Below are experts of layer 8 (counted from 0) of a mixture-of-experts language model. Rows are named router (the router's row for the expert), gate (a neuron's input weights, with its number), up (a neuron's input weights, with its number) and show model dimensions 112-223. Each number is 128 + 32 x the weight over its row's rms, rounded and kept within 0 to 255. Numbers have three digits each.
After each expert's rows: "comes after" lists some tokens at least twice as common just before its tokens as in all text. This comes from a sample of Wikipedia text that the model never trained on. Tokens count by the router's weight.

# expert 13
router:118106154116139178171123156108140144125164132143072129096133162117132111142118181103122129144104157088152091129093107152136115090127136137176082143138108167176171076181121119108153099163148105180136166161105109128176115150109090086136104084144143147132103086104102128000089137165139163072140202111110127139147088171169079130118118084098
gate0:124170142176140238107114165129070166142150167147117194113093162127165150095094172173116112139104144090110167162109130111154135096062170152168109160197088168136141138148178131114180176110169120153101166147145141146091110167066246118085143089145098124145098098075131100150169163128176108113133073159134102147150168148087142147111140137142
up0:198115094122116170160129138157167170105123113071188065114173190098128130182087149095168059085195130154113102118118170178105136078119083143101091098127163137132170072136138125107092119160114072131178128153134156130141151091166166139193151133119153141071163121109155176110128109141113121160158173123150075165120080149113143096071182138211
gate1:167141152192149148097150108103152185114151161134134180102089141095127116144176064099070116079107121121135113150151147184160129169148131104090148042120173043107139095117109080162154120146183108129096128104147120089117152118141130164099112111138097118144105172130074170140103118061110132102132107121125135135136124079091144159177127124083
up1:129117119123162131109100129160189117135197097147140089129096069132106066141105155207101089058120174172111201102133087148131142148044087119126045130178044196118132173133153119147119161087096144179140118164108199100169120163093186106111150088125186140132119109123136124085127208149184132131076162164143139176145105121165105113141151146124
gate2:134148121125120140117087114120125119151174041126152135107116103145109184109159128161110137189125103140139173130126147078130113104102156104151094099192080135150099068116165176148163174082129114135056107118112115120181125125131050118129075104117168064146105134096127107156080042126160089157096150136145154151108156105100130156067138159104
up2:161124122216115186138157108136102134155120116188077151119139099134141113164110087130093153092118194163134184051169136140135128132123151164135107154091085148125142193143137107194148153128114070114160078080092093094107083141125100184180159119105098077120139158169175120136123175118147122139157088092097156090162133134129106121226135113159
gate3:137135106144120142108131084147141147113195166176169155090111107107169121122169117148144101140107141079106174114194154116077175125123151127125096124156136135074161177072155139114101165077152167137147088096207136170031128072145183089105154095114062208182094142080090119097135170128155129155123170141087110164083080124064110116176122145205
up3:042190153123095198181080169131101131149151128144069133160169126100121101083122132091149143103175157139099131106123129118191115167168109127110160144112061137163152119136127184131123156130073099098133113106139111145145136150121164150186151123172179063111131132123133130195131129096115103130138117085181108152147157140117069082095145110138
comes after: " ", " |", " |\n", "0", "1", ";"

# expert 46
router:071098152120196140174128114133119118102113115120044162126140158098147105099095175129196149105160146106152136130108121160129123157162108158129083103091060137162132116157122133101086098116095143157177090153153126086146130113139149138159151092178117123165178103135119132014154117127119137120153081136117104108142120162148084101166057106111
gate0:214123214111117211094093167136037182105128169119153098131056141193131115124121145190143096100101183158131163204175180114151071158088169099131116106201128124088115159136140108137132135114143145135182136144133202143137108128125152090118113112117114154193117092088067159119127153110100152123093127175141071133142093192078147132167169133097
up0:162138100096111154076141125123114208138131118127177077093168130104105143133088180138136065083126121139176118091110124190120113165117083142118072115133150117137165144127110121122054092118059077117179105163114138132148150113165161126163137127113170109036165133107159134093129129239127072199143151093169141167165102106133072111120159138192
gate1:167188127185117119103214111102129233155125183140114177107065164072114120151153039108082143106133167124157099173128186127128117173116148103102153086163149124163122099141125082153162116098191079152124085091171184124125157139135139150133094119113105097137097124127131089143065122124099132137140091104128152161128127105105178150192130118101
up1:112110091147117137092104144134158155089209102150156086134079109117067117126129134172097079079163175110102100125095105127088148125082161138099093119130041145094112151123161144178099175068119121156083111097072178123147126140111161098104156085153128169126145122149078163081136148141189158095144151150122139142180150108165104099109152167129
gate2:105107104085073163160017153180084099192128072088132108124151092106139154123116165133151190222097076124092113147111125125098096133089171111177086117177094110129094106106132141097174162108128053117082093134131122119152145115147073129136103095123188090151160139123132112174118084113162164123122153084142092178097150097138100167120149118132
up2:127192107196096190090154113149076111175104113213144200125109126079166109183119135160093122108122138154144154096168085129110113123133152199168139144097072174138149203145129116145151138115153087129160136106150084154104086129098099161170215135098122108130083164151151077145116211109148122151138097069088133166147091125126141142184109108143
gate3:111115140191110166052103115174118108095169165131174111131139112146148148156162072158090091144157137098087094114208130073116187133132165104128110144185110171074097169115139117111157164099138173147135111130166126157044156046106218107109168155137095201196141146060121111090131113119156168142107137124122114192105104091150107123180110129160
up3:065210119104123136197108137124139112168138118129107138165150099090106108093087154076147119119206118115137136153121143124127140183169089190145146103046113104180143138107124171093094109129085122086203064131115111123168148128135154146186150099153168107117133119146125127164156118120119097133114131084154088110179125140073062060125129100167
comes after: " of", " in", " for", " |", " at", " by"

# expert 18
router:132074182103169142214153135107146117088112130142089146109103161114134060050081105166122161102108140098127110156187142133166126121155118075133123135152099158171165121127095111146120103129116073179178172120072117195211132177108077116168073118166120163091137083150142124094159123143120144101136180123129086144167104144113097118093152087115
gate0:152113161169098173077040103165048168170143160124127179101106119101147099114072108158097122125083189101104140152124158156151139135113164143182126147181069164121139132187117144136193156148143136165157116132133144119123097120120135131114141142107097152109089128055093117151143170162210133157064134157144115125085129160116134127145193088133
up0:184119093128071147119109144150098122105127128087129096092160156133093127159092106087125069089164142127110132195145183167121115118061089091112090116162118114123140108083083111121099132063125105144168124129100165131163128123176161124172155118151122178070151128118168121106089115212098110186121183081135131171116143124102067107102139164198
gate1:146151138180106126099180124095140174130126151115101167115088129121122104161146064148041097084125157094157132183104157123151177153131148127075154039124130030120148117104093090134156088120167081144111109126138149146099148101195137177106105082141109105112081149105114122124067124076101139129127088136101140144131126121096183150146184122121
up1:122104156081176131130070131147159122115220097156146079150093106117112105125118157170100096056141142143082134141118136116103144147020121084133073174184099160128120133133129129173093140116113128190140153155079179118151108128137149072120121121153145189135143111100131173094125107149173155130153152147173120187115183153151120129148154137140
gate2:132126088125146126142129143167116096134177066128155145182111082124114179060147128139110195209139085199123144121171100096133070092089181139151094092171064154153107091115102084135138141127130100108082076073107128140172149117161051127173081130131171085142139163118091093151094062120203112149103124103159134171115143087091137170106128139113
up2:154146110152167198100199086142103093109163118200117176115168093131127102104187099100060184098135164167142140115142101116132125153117174165159114142099085205105114195168115114173134136132106075134151104073124096145099094137157094196145148086095137074096069142158154117119158193147158095122141099109084168151139107108186125158167120107185
gate3:111147106161125156080124058130156146122227151098146193079158098125171139151156156143148101139077113098115154078203161130087174115139130142141142176138127134087155187110181104112139215112113138137135122095164132155060152089129202103139175147162078173166094136084073108092137132135166112130143153106119073200102114097090103143116080131161
up3:073207138144113163177099153092113147140125115168111106142133127108146089093090132079153114137171156140115107139134099139146078127184100142125134139123095138132188116078095177143108102110131111063138115102170131150103141132141136096129130110149150116077151096152155126156104135118101070119091146065198135121192147122097092055133162099157
comes after: ",", "\n", "20", "19", ")", " this"

# expert 54
router:057114160102112153157112106102091127107103121193048081119124116138124084070128112130128160135161110132125088123109112156141140066163156090112100123099097118152184065171112128121118119168050133184171105159127137177219145165105116100115080118176150123049174131120173149005144125134138144109130131117142140162143146185146119130137154122118
gate0:156130166127101203090059154142082173108139207130166107151080118137154092139110186160092121108104133108069149146126152171142138146067154152175096083189116102075139145167134112108134154139111152177160147146121140161110138102119145116103121144141126126128137102109069144144138168097153143164100107192136099078105145139080147125197104149157
up0:161114119132121173102155109187173120122142091152168068118146155114124084148073185098125052084181094105071138170129104137130147117103096130140105155147126130138183109103081097090104130103130091123138104162082141169116130087150139099195172167119148156088118157071145129093104123152129152163114165121142090170129091108101142143118113092208
gate1:147173166166123087092164080078150139152175144149110160092091107103090066141152039127070136119123151138170110134131121146145178130114153095088153065139184094155152110157136125167158132117151084141081095128133172120108139116126143163122126099122088119143091162123115115127093099087164122158146073161135159119134139130131161177164152110078
up1:107114171124132123134108136141197154123162120148125089117107102100073130142087154167090141064131149143128127118136120158072174152057151136074125143167093163112110123119151107182085134110094149174111102119106163069162122157132153122079139098160183160132127151099140200063120134143196152100133143151134114173143145119131107078139204091140
gate2:086131130156101096119092152136119087157101087138108129114139091150115172111117120166139151170106085134130139120156157174133061130115174095140120098134066156161179064112151090099139144111129113112127096111102158124149157135126077146141062094125165039080160150120155058167117040080156117126114130101169098129130127115104122139095147095146
up2:151155078203136161151160076127093096152139093175134172114130146145151098145124099111070149105097144134147160051153107111114154159153155165172129134096114190099130201128163160132118129086097080101167116064113106099124069143140135217133184090105124090137075133147132099121123206178120129159188120068070133095147117117137145134184114130119
gate3:136140109143122146088106135164151100123191163124134165153136138108121150165192157099106139150074195139122168106175116133131178120150127152112107106167107147057136175111166104125127191136109113122108101073173117163065146114134162106075161123122077190184110167088069097111099104134160122184108133135122114187085082094079127124180103150172
up3:044197151103087171139105137142105162133118149141118146160157099123134051057111121094135133105184124114088146143128116136156096145198123146127124127091105128151178089131109153121112123119117087108130088153132094161134124114104103137161145083158199061134165165127123167168171127095123105097119119054148117175182165116136086072123121058129
comes after: " a", " an", " A", " =\n\n", "A", ".\n\n"

# expert 27
router:101048140102140154183108154096174133168114117141059140136059133074125109074083109133143153138133139113191125102102100127055166171159165151143138136027114156156116123169098129131113107192103147157178116112133109147120089113138122104150114153163150153163139134158190148000096108133132150082154143107133072090186110156142132117203097078066
gate0:123109165098178211117100139157048127126162153136124133155056160175139115103118158188141109090083111134074143149116145129151146175056152154148164148184097144107148140181197142143143170127172135174150130135096231121097143123102146123106115148158087120162122124089121111114151179091171147088100081163152121131111123192115134090199110142135
up0:172127083134123162102110113139174172142085106098143102049166154102115114127080177086122107116212149131150110135096148151145110109125098150095046103152111125100150109106121121106038111088084105120181124188103085174165122105165153146160167132106129166081178151136142211109119119197104157219145174094142109202096112129105099115095175125171
gate1:151169143153116083133145111081112159182131188091114157108077122113133108162114046120102112095090145112160119104114136155127106135183158094137174036134134062115117100125101104182165100128212110122080126106146141127098145129111116163148110157115114121141097173143119148141056086091102145141128082128121131149166101144124170140161157119099
up1:116146156130160139094063174146184136111231084146145063143129065162055107145133152174108101106141145193104153137119120104122141123054132113069119145135084159084144107140173098154063138101087131169137098129087161075160140153123155115143112104141182170111095133125164108076104157139206108144127139146175118124172148120138135091135133167109
gate2:132133108152128132120074151135127120163121041104149122146130112140133124086081118129116141214108039147123166106100161123092103114088118121163125111129131107091135106096176098121161115092128119110059101122155125126150087138154083148129045119133163090111112151121148127143129064152150130153127135091154110212097106096136116131091166133133
up2:116145132161118191168181129122062106129104154192098194071121090121146143153117119128121161097111165129138127097191119158153146138116183161154141133098069186178134156149082158137098167142115079116184122064106131121124121143148123153196170094066095119111110118128133106143118176108161071138131087147098147093186153130125143130161094153128
gate3:144158079193101154091152096131120122073166142114182143106138120119159139153122117146117121136118136112109163109178154089120188121142152108128137131189111130070138169123149141105120189077141173141116105110176160153060145090107180096124164102175076184170104173090090105109119141135198091153153137104127150179093075091093138116173109165195
up3:054173170080119140181101128111135146178124115156077129184113087109123070065130140098132109142188126130099116137141122158129114170188130184108147110063086101155144147127154182131108122162102069101175080135157083160132142076141134148161156139136184100115157103146137131165134147141072108110145136086141072111163155127109089054136152096132
comes after: " |", " T", " the", " A", " P", " \""

# expert 39
router:077146122130142143191140117146167139182118123135023088175167203076092135093084177113110121149111192133112109115101140125132115135168138168165159155086091166157154081113158137102106119140097100110182136147153100148199163108098121145106045129143133119111180110138135123064093165171114136140157118169132109161175132188207109120131140105086
gate0:117109197147108222114091136179094115127117166088124128100129156126167127086112132134104114130094154120073140134120165152124139149088174158181135144164102128112135130129137100183135153090096162144188155111112131129099174115152152054142116114152122133132102142092067156115147167171150165126101110169120084122069184181105155100162147141121
up0:157139084105135177109183132124114147103151152080177140153127128075101135162068144146112049084182133155149125154112122175106150113106070110103095125158109130157096077117049101090090057094085091151122102128095146180155105081184177204190170156127145147098146086114147085106119139172099132166116172130176119154157061086061076098077144136221
gate1:158162161153139142089166132056142191163156163125145173106138144063093150139174078119062084113145143104163116146116134167095146159133141126069142039155151080123161109148095080173117090114177104153114088107129125128105150120132181156118129115106086114121058133136074119128062122084122137131185102118098191151116132095098134142164174110133
up1:111096123067164143135114142160171098085150128135159123124074128152087087142121094168128099115114172182062141085135131129096078133062109115129100132154067147100073147126148130158083150107111139144110100106055172099143134172126138095102137115110172182131158092126128183082158135128185151129144153149170103141114131124159130098145120143116
gate2:127135098130096115125031127186108128194141053135117117111130109121152215105104143171164161231117107111114144125119189109100074123109181143159099089171122167127117095134130135109154183107121099101117096126107129113178142153130071097156074127131184089122125172094135099163101097101180158174138104114169069138061157081138110124127125081131
up2:120152108182137180116181085119090120141105174198129209112148096105149104148154086105086165081092132158133144077129138138093137133108151158177129126094142154137153152196108137162142156138142091136153106075181151119100107161116105200170203125105110074086065146154159079132107199173112073148187093106106160125150114120191133155186091135100
gate3:112145094126109147088096100128105146119139146135172154085154115107084171097151135144108118137098178129119122118206175156101158154125148145148118089164135129061147162131145125129125162133118168136147085086204150161046165128144198103126175147124091148146116157075100147118169130111212147145171098129118132208084102093102119121152085138155
up3:077177145125081192163111117129136120207134117140102155156151113095100080090146140092122148095188140129106127119115117137143135137187139107066138129079059125173153122122100170108079101113122101104145096091153111168164118101119124178229148087190164093081140134106134137160129114139104070105097136096149084142189146136078086096143170107140
comes after: " to", " was", " and", " not", " he", " is"

# expert 60
router:096026153102113144166139157089102100137147156107094105150128143095163057100144172141140132124147122154140080130107124147145104111161135157117150170073161161115131061107135149089125127120096104169154108120138129179219118140134079162119086120134130137080130069180104109032108131154176164110115190150149076117212159195137064099124172112120
gate0:135114170082135185063098105140055144149139174133152130092080106110111105098101184233107064150147156139076185164076160148136106118073216151147137109178120152115114113137160153125165160160155161155150111153117159109135124151121150107109103133129103137197128110139072143138145165098174150089153109131112095137158146197093145146175183161133
up0:166092112102108166096139152148114109145114163125130133089143119092140124179122168106153086096215128150113111130095126176104152105135131130106086113119151111148135062126116118096081090105141152152169093211099159155178091083185165128155131139142127131106125135144157120109117116131088116180114123068158113173096077161123100116052127117182
gate1:137156137147099122107132107079134169123162163147136199096062131122177106169144069137086105119105155115153112132133174158173112169164164121143119046113162095149121123122122096139177103124160127158077099109091162085079179108130141164164078083090091111161082159144111137135099174075131101137112113137117153156128100133101169170194127129099
up1:121109108094164151086108153143183162106178095107157070113124068152078141114127170163103095138132127165107105133132150145096157124068123158093091167174088141121018140090119120165029166102090135137122144092107191137113142106157175107108142100124154152115116154130150132093104168108201131056158166123128122163181173123154151113133141127133
gate2:093094125095076129144079185122119092134085083099155110123104065116109163115122093131140173142143102139098158124120146114099082110096156101096095097170124102106104098097143129102150128160116100105119094124151111156124152120185103144106081150142159069146127173087104158151081075148193095167111147153176100132093141076103088169108219118140
up2:139113084160141158127144135139100077105105131167131160112150111148141084193175092141079142066111147119136162123142123121112125140130136132184119123100112231091092182163113122114094169154137081114180133087118107153070080139163116203120178143063146065112072172160129129123133179150119124130203096127091189090100117163166079122171159105147
gate3:126155121145122164077135099165153133103158123143178183082165104140185130124140113143113137097066149104100162135189145111083208145132154126139121146160128100096138164093151117092112173122141162148141098117177120150045155086108180075108152084121064173218090141068122088106142151110163127142109168082125110184084072093100103157170089114187
up3:085146154098096158151092130159106142174165127161092095187164113103102078098136138121158125128206120123104104163117097154143112182167096151115133141104082127132127117106113182083084114073112076129120093118146118170139161140162127162152155133165189133091121087102107158157137140157138115151116152110191098143156142114100108097099137127147
comes after: " ", " S", "19", " States", " U", " Al"

# expert 21
router:086062165104110167147166140108121142103114145146056151117104137095130070091118133144151106129127154072106087122168132155165136129158117085137106149112088188137111100213116183098139153122140104168171127173135131116216126153089121079150090172163198092115166114137146151008116181133127164102123185098131137095115098210146051107141172130136
gate0:074135164110110203084084152189086158142119170162112132119086123122134121064128165175138131139098192133048176173177149152164103164069140128137139091217107183116146142193171149179154149127148126126132099132111132136082111093098165113130109180150109133185126125103103134135183152108202152121124138165128069125144134186077147095163151119099
up0:182128075181141171084158151159108090120104117051172115056147173119159121189164128108137051089147139137139080144143143139122149123130064141063097063131125093122160110106082125094058135123135148136135114189107160148127126131169137111132145110113135098106066148130160159112137080143149146141136157129144133193146078118130088103110142105218
gate1:148148148163095106082151075069114183137091140153111128083053109117134114165191034123098108077154153141140102149127180150161148171148153145104160035135190073144120126123113104115183111092197103111072112124129159104116136139169108174152088126149142098139095145150088154119093123102120135150142126093128146143133073106143164157178171089132
up1:122076160119146139130094204146164154109206114142148105102112074129068128105125085162118062060129184135116120087127091150097116142062131149128106120148063191099104177135137130187074123095116172125143124113071148100145105107129187118130154078127197145132124134121169194083124176128212142050188132129189130163125172127116122155128142149124
gate2:147137103150119113111085154166098146168143048113159144121133104149140170068097140148124132203095131161102168126131164120118107109117190132108154107180105115171123069142127126114170163100141119143101074113124042098177147124174089085158077122083196092138163093102137148165075137116164115172100138139115125136103156130084072144081181154163
up2:135167107168117173094162088144117142140092124209130206098157140087137079145117089091079161074088163117125186080113132140097139141142186172134137136065103209097148146177148124164125135127122093093156111107105062099137110150143091149176176117089098098151083137144134096141131247125132093109142108088061145105155158123171091128187101126138
gate3:143123087133145146087121121149115163093211140176155154106124128141156154125169138146096098109115119118115137120167133098105196117127138141117099114157141096111123175087159146100115177102170177109138138144165093171084158083135168095089146127133054166180112154057098114115156137168144110166150146086101113168081106119082134134172103148160
up3:049192161125058174179099140141100132159147128143089146136191123060140102103118155113186160137196145126075151157119118154133106176168100121123131104120067141147152124145098156093090117108097099134141093111150129148139138103134148162166141077174212078130134114108115132156116113098129113126105138078188100157164147133116112064111160061144
comes after: " |", "0", "1", "2", "4", "5"

# expert 52
router:139094164084059121120136164131117146124107146128095093156143145074112057102141118160208100097123129147159063159107067158169109124159169126139137164101120177137123083127123142098109164110137071146161162175140120108156116144100081136157075162148148134067129124136150157077146114197120128108112127136154116170173124177138095142152131097139
gate0:172126153109175178096108116104063153145122180117151135084099115103120141110107193127105112155081124109056167176102163156151144182071142139168138120158082169132124153167167101161141151124169159145159138133148125154083124122122164139133108151120093094155155101161085105127146153156186187114134082137117125130132144157037136059209167161156
up0:157131120114079136143126118154116115127138116089158072087145193129118125149053178117117042111161094160180098153076104191130136119135101174111108100110130166101129103123124143092067078112112123155186117158074120170160122107150148132159157125115131131078140118116145127104073103115092156174140140143146112174141064098138117090116092150225
gate1:168131160220106128088175096077109180160105169123143140152110089074103084165158085091102114095111163091113097118121147158179146152164162144128172101108182090107120094158103071141180115105180142120069132108148120139097166114133139175108091117148102089129112143154085108135070162079147132138111092152160152125123118094115156124162185084092
up1:126094137103182109117126139186168150092189116114170098138126073144057100140127119162111089062144170135106142108166146141085176143088132090098113132159090132145104145090148146162077127098102120198137129128127161045165134144126160098083131062120142183121146084135127152065143148130188161112159126145190138164124118132175127152110096134151
gate2:094121073146089126115075089178107126174192053069166136140110067094138186137103165137148123199131089156107176169126109135094066164066134147123127075170095126203115106158101124116180151118143112114092113105148102124127148086123095134142072124100144089140096138150147120140114088118147108173115136100143135139089155070119146104110145125140
up2:131133123148139191148188094110095150112130115203116166046153103139144093161102075120070178048098157153153124085141145120101124132143201173162143134086097177127095187149135124163099140139145102095158122078141129125122101174145095176128220145076113107117102132162158103150099206131131087080152108093073148104135148100167137120178076114121
gate3:141160155143122167104143099126140128102201184144146187111137113137151146122136134184086112086094150066101169102179140115094203124124140128132109137135126111061143214114159110126118158079136157154142069087195133150060167123122199089130151129187109168184111153077118096105183146160167090160163155126102114162091071110062091139185087114168
up3:075185131115127130152084102132092144196113136129068106172156127100119113142113129101166158116189157136099089108136088148134135162181104143121147130110087144133156148086159181096074118104090083101129100137131145184144148126174121166173168141172128096057167111116126124161134123113079110100109149085184051156173147116113121060098151111143
comes after: "19", "20", "18", "17", "15", "11"

# expert 22
router:096077193095175171202108110105124115110157131156057110145125130122138087059116117130186098099110094104118149094127153148152101119166087118136108173126093179162164092162148178149153092164075090136182133183144106145192143132122111118123089129137117125111142109131080158016138131157166116112142160123149111129170102182143071139105133069122
gate0:146110160170181194101101172147058192101128136127087113150104147125107103068086143169093136118094121132084151132107123143163155114081143140162122161184047162102117142163122166157174138161123132155180162169115156147087134148118160086141126126199126144129117116085089120120154118140150158121109132101138106115133133185108109100151201157126
up0:193122105095107203112153135138100092066122152110183119071161170109110089188145153117155068103180147113153094165101122168147103143147103132132112143118155146118146111160122062108085121099118137132167106164124104122118119103151161150155189139091136108066204146125156129137111116151133115159107132116133130162108105117123134121098133146178
gate1:112163160186122120136148147092098158155134150157109139081109134081114123143177080111098133082155157141196134139134177165127137134131113092125144073149142064129118084150095072173209070129170127113117111115156165134118163136141132121125099144123061137149102187122094131128044129120180159165131111106130173164142095102102170153154180131083
up1:092115112083138154103099141150153140121161100102201088133111116171080115126140143191108070101129162173112105104161106126080121140082122125128105151129101153087119127112140149173065139083065141157107108128131165119143101100120160132092132137130193191120118160151096150079153141144184188098080135138202136169143153109115097129098167158133
gate2:110139121109078133125067115114133157159153104088120115104127089135157152107085133132154138219082075129129148109148144135123090108092132108170094088137102135144165084103140102129195152110157087119091074114153116076140110130140093139114102085116147119164154126094133083173091079125146089126079099106172120184074140069109110152146145092102
up2:126124094170121228128173109149085147166124122181115207062125106126136115179113122093070155077108159106122131072116109143164117138135102207125149159083112168129123139144134141154133155088100065121160160069111123124132097161154115201174163115129125101094065149179147138133141249130125085131129140121117159099128156116153092136150091127135
gate3:112167084187096131055120080163124102096154144123148130102102115140159130147153161099104126115070150096109165109166132112086190137147178108143099149167095157084132176117156122129078192104153187124137146084164160099111123106120161125111149154157097190196103124084086120082136123134211161168124143151147116166102104115076137119160096135168
up3:086182175103100199179117124143129137166128138122076150169163112101126080046132089117139125159207127133095119151146157139151110142123101141087144087069081096172142139158134162096128121136100060092130063103157096183098143106161153121177161100130174072089137119140138140158154111121073128130112138102144092156155123097096065070086154097116
comes after: " the", " The", "The", " its", "the", "'s"

# expert 8
router:091123148112138157155130132080082091122103115098057099099109154079150093086136188093146130085152155154114120103115124111154137162128131144137130110113109170193133094166133135072108146098059108166163143142143119134190112128121113111132103180152110139113142110158175145000078122166166126138119177122175113130170135194160109058154090109092
gate0:189144169136144187105115110151085119189116153136095103140072135117125097141096154145088099173097168112102179146150149131145129137086128149175135130233050187100098147164171135082126128162219101149141141133095148131094143072151142088124109137115121194134143114058084102152157137084129129099079144136129134104113140156089126085154171153123
up0:187142098128131199141108107174112120137102110121139100083183147098123143177063151091164065128178132137148062142135154181105156121134060115106052086153132164122171086148106124095069094136103112162139110164097115139123131036192120126188135097117156158066157117083179146119106120119126129172143167100143112175096079152141087067128156150180
gate1:169144132163128133093189092062132162153169132187101163099099128101109113138164062123071102100134180124162132162129159133173115148121129113081143055150148090150123122146117093195152111133131126158088127117096112090109142127178173154116084092117130090130088159095123112127042152102098051125155106139160111163145131130115147199184181117120
up1:126092150111150161125114117150178136123210135127131095142099130160079084117108129200099070106143146180113119156132115133082119181022117111114064135172080192092153138125140126193088165084075151164145111134118162121167100139120148108093097098121193152127156107156127165068146138160224084071148118168185126167146111136154122090114120158061
gate2:132133119121103108137058126147092162151164094088137117110076081141118192088167152128173142172108064152121137133154131110123065149119185099141135147174112108167117118097156130095157144110135106074115092094098143102192156121149056107124077107103152099114171141119105105148099082124154135190127135090117110145105173085083103169127162097152
up2:113124090194124188121163098136097113135083121191111223098145145121111085165116063129123160076100152127146152081151111129133115159123178192143131138075074157143183197131125136145116155141111099108179126046147093095076082118152156187194199075077115094096120158162123108147126206136120114125162098129065148091154145116150115140154065083131
gate3:115100116159101151048148117138145124137189148132135176112129123120182124141161110145101110111080162117110128099191125078111192101160161131120138102141136142068128167130145149085156169118171153173150100128194154124064111115117163084119120129147105178197106128076078080112095114167164126185094123099096109175103058090071129128167112110188
up3:072220159087111183188101114117082141168136119187090118155147093135111090065130156081157120116202123144080134125160135139111112140146096139127114137109116119184142137127148174108063114101120061075124087109134105155139146063149124124199151115185137093110151109136142144172184112111101121115126148103178080140140201148084074046163150090171
comes after: " ", "0", "1", "2", "5", "4"

# expert 36
router:067102149182173153176158121110159143116173137160014122149122164107139092070056110121160121082124122089111098072102110105134074134143158170139108153049071144157130183141136170159128102128097134157213101134142090099156129141094112113166166114187118130126190086135117139000112167138165103113175140114125092085153163179149069093154144134109
gate0:116118153126187252105130093135080162136134134133114117146101146154113128085065139178124109109081157074072137072114156119147099152090154153199125130171077121108088124192132155155163162133118179129170126144108172133132097143145144136142130126174122142169142100056063131128116154150153141105115127160130143161108148166099133122166144167149
up0:176139095106142183112095135153144147121144125122141097115142139135113099162093179094133104067169146142102108153098128155143063149113107107119078107153171123167172117101084131118084114144063121121154124158093136135150114123165122154152151150162188133078160143100154136113098115141102119172133149096115135176161082134137092096097180134207
gate1:155168121184134080112200145077135138154141153096120173134060110102084093126173048127070154098086155110145114153101164117157149166130165103092144062152162069105158105155118058155165115124203073149109136103163138082110158130144154150136109114103074118121087170120107152158045103110114158153162100119111127178134100097139145145193160111096
up1:133118111142163098099080126166170164088222160128136115120116126144087095144106127168091101067138111143059116106094054114090146147054106140076077127129021163091126159110117101198075174128148133168068133107043187082131110147139179097144142081080137179126099091128157147113107154120174150085161156121122127145129119082119136102123158186132
gate2:149138096124066119129120153178097138165185107054193130081114095151126118120157156148103177169103092119105152136173144112165119107089174106106134105142080099112130084071137109101167149094140074089098067107113144155163135172144089152130082108114124120095121142122133089176076063140168120184093126106193136162100155080094105183085161085113
up2:131164062205116198134168142120088096163135114197135190109125114152139098184119117153105178081112147143141141109127119101147114114150164176140110137064111175083120213160104148127105142105123070115175087108133134141113097153129151214181184089093089092139100149175159130133115182138124104103202089104064127102143137100163089126218090107133
gate3:143163100189130156059100086181136156093175155145145159095157116133176138148155117139148129117099133106119150114204124105086167106141149117110096126167139140083141178105159148153163192093114154132145114117176159138058132109086217077117163106145037176171116165108092125089132121131167102157128157119113129157084087087128101125178097127174
up3:061162141109109149176113157099113156161164104115079139197134114105116087082105120107134131117202127128085126138107151161131105166156104145121117137078083111167145154100126165086090111134119086101171073127107126132159137114151116138173156100127202087108167100126128151156133135115100107136131124075173068129157152140093096079116181131163
comes after: " |", "-", ",", ":", " by", "."

# expert 31
router:124109186162151121173169106085121096141116145151062143128116146097104137082120159109154162106120124118140091106116125169141113113193158092143138149112062153154121081153101132150092075138128097139163126089127167144190132141149087082132075130214148165136130140153124110000180090146139140121177184113163095145173117153163086102128155112066
gate0:138168143150174155079107136144051179133147121125083157158072091124109096095126139153093111133107171141082158137129133217193123107113154119159146133247131130096101130122128137083173104123159136134142153107090169116122141119090155084127125143147104154181130131112062135124146159131176132121102107127126104084138130147087151111204170161152
up0:195117127126126165114100123147108152116109160093168120087135145083136109174108146104161051079144137116116103102128148152092140122132075119113076089148148131128164112058124105092063117104089092142137102168123133181115138085186106140189143133122134134028167098127166123157124133150091134167108130103142111186120089153115081135122159105189
gate1:171145137188104102084131095087140166147141177133117180092089132110076089146160064124103125115123155120168110145135171110144099172152163095118130069138171108138167120128083116161155090111156101121086153091120148103101151126152163201141107114132126102131103180140112104121071115089087139144130101112130124151112157101078174150183174104110
up1:168112145112172185073112124112183111114161135120156090128114067170082119121117201171113141116162145194090155139117117141096134129060157133140088143161070175123108135093177131109076134070086154125097103124142145123148113170118150088109146121142193183149164123161148146059146144117199124132137150177200158177138113101139113130084150186085
gate2:118129123095136117105086162161131108141135092089204122163096098125105142077117143141109187186108070163146145099135156114167126092110154129137140110191085111115110127131130129149193133136156064095138072073116138109146177140150073107114086124161129073121121152109126110149094067131181100175061144079161125157125130051098108165117141155106
up2:152128094124134191117131114091103075141086119187170164113137115105126065196162094155109160075103129102137116085164126116155138166094168159204136143096078215074149172167114124172111114129137072108166124086152133116106104109144142176133172076093103101135074124149151083139115199160145059131157125080013158118145135117183117154179074134146
gate3:147085076118123163085138087125159138105195118128173156114117122111185112118132139162134116151080143127120160113191153101098213125172157146117103150168121142072163143109190112092157163120124145163143121109164122131064133092105180100088178120143041197153092142073098121101137133137166099146141151141105116169089074076077121132130115128174
up3:098212181120095178183082154167086180166131131127092103144146120100107076066136127059157132116190137110088110109160130161134111165177110146117127135110054126170172121103118173123073133099107102041121090102180121177122161117136137145176145096167184115125124123141122166150170136124087109151127152072153044159163162133111081087165129085130
comes after: " ", " |", "0", "%", "–", ";"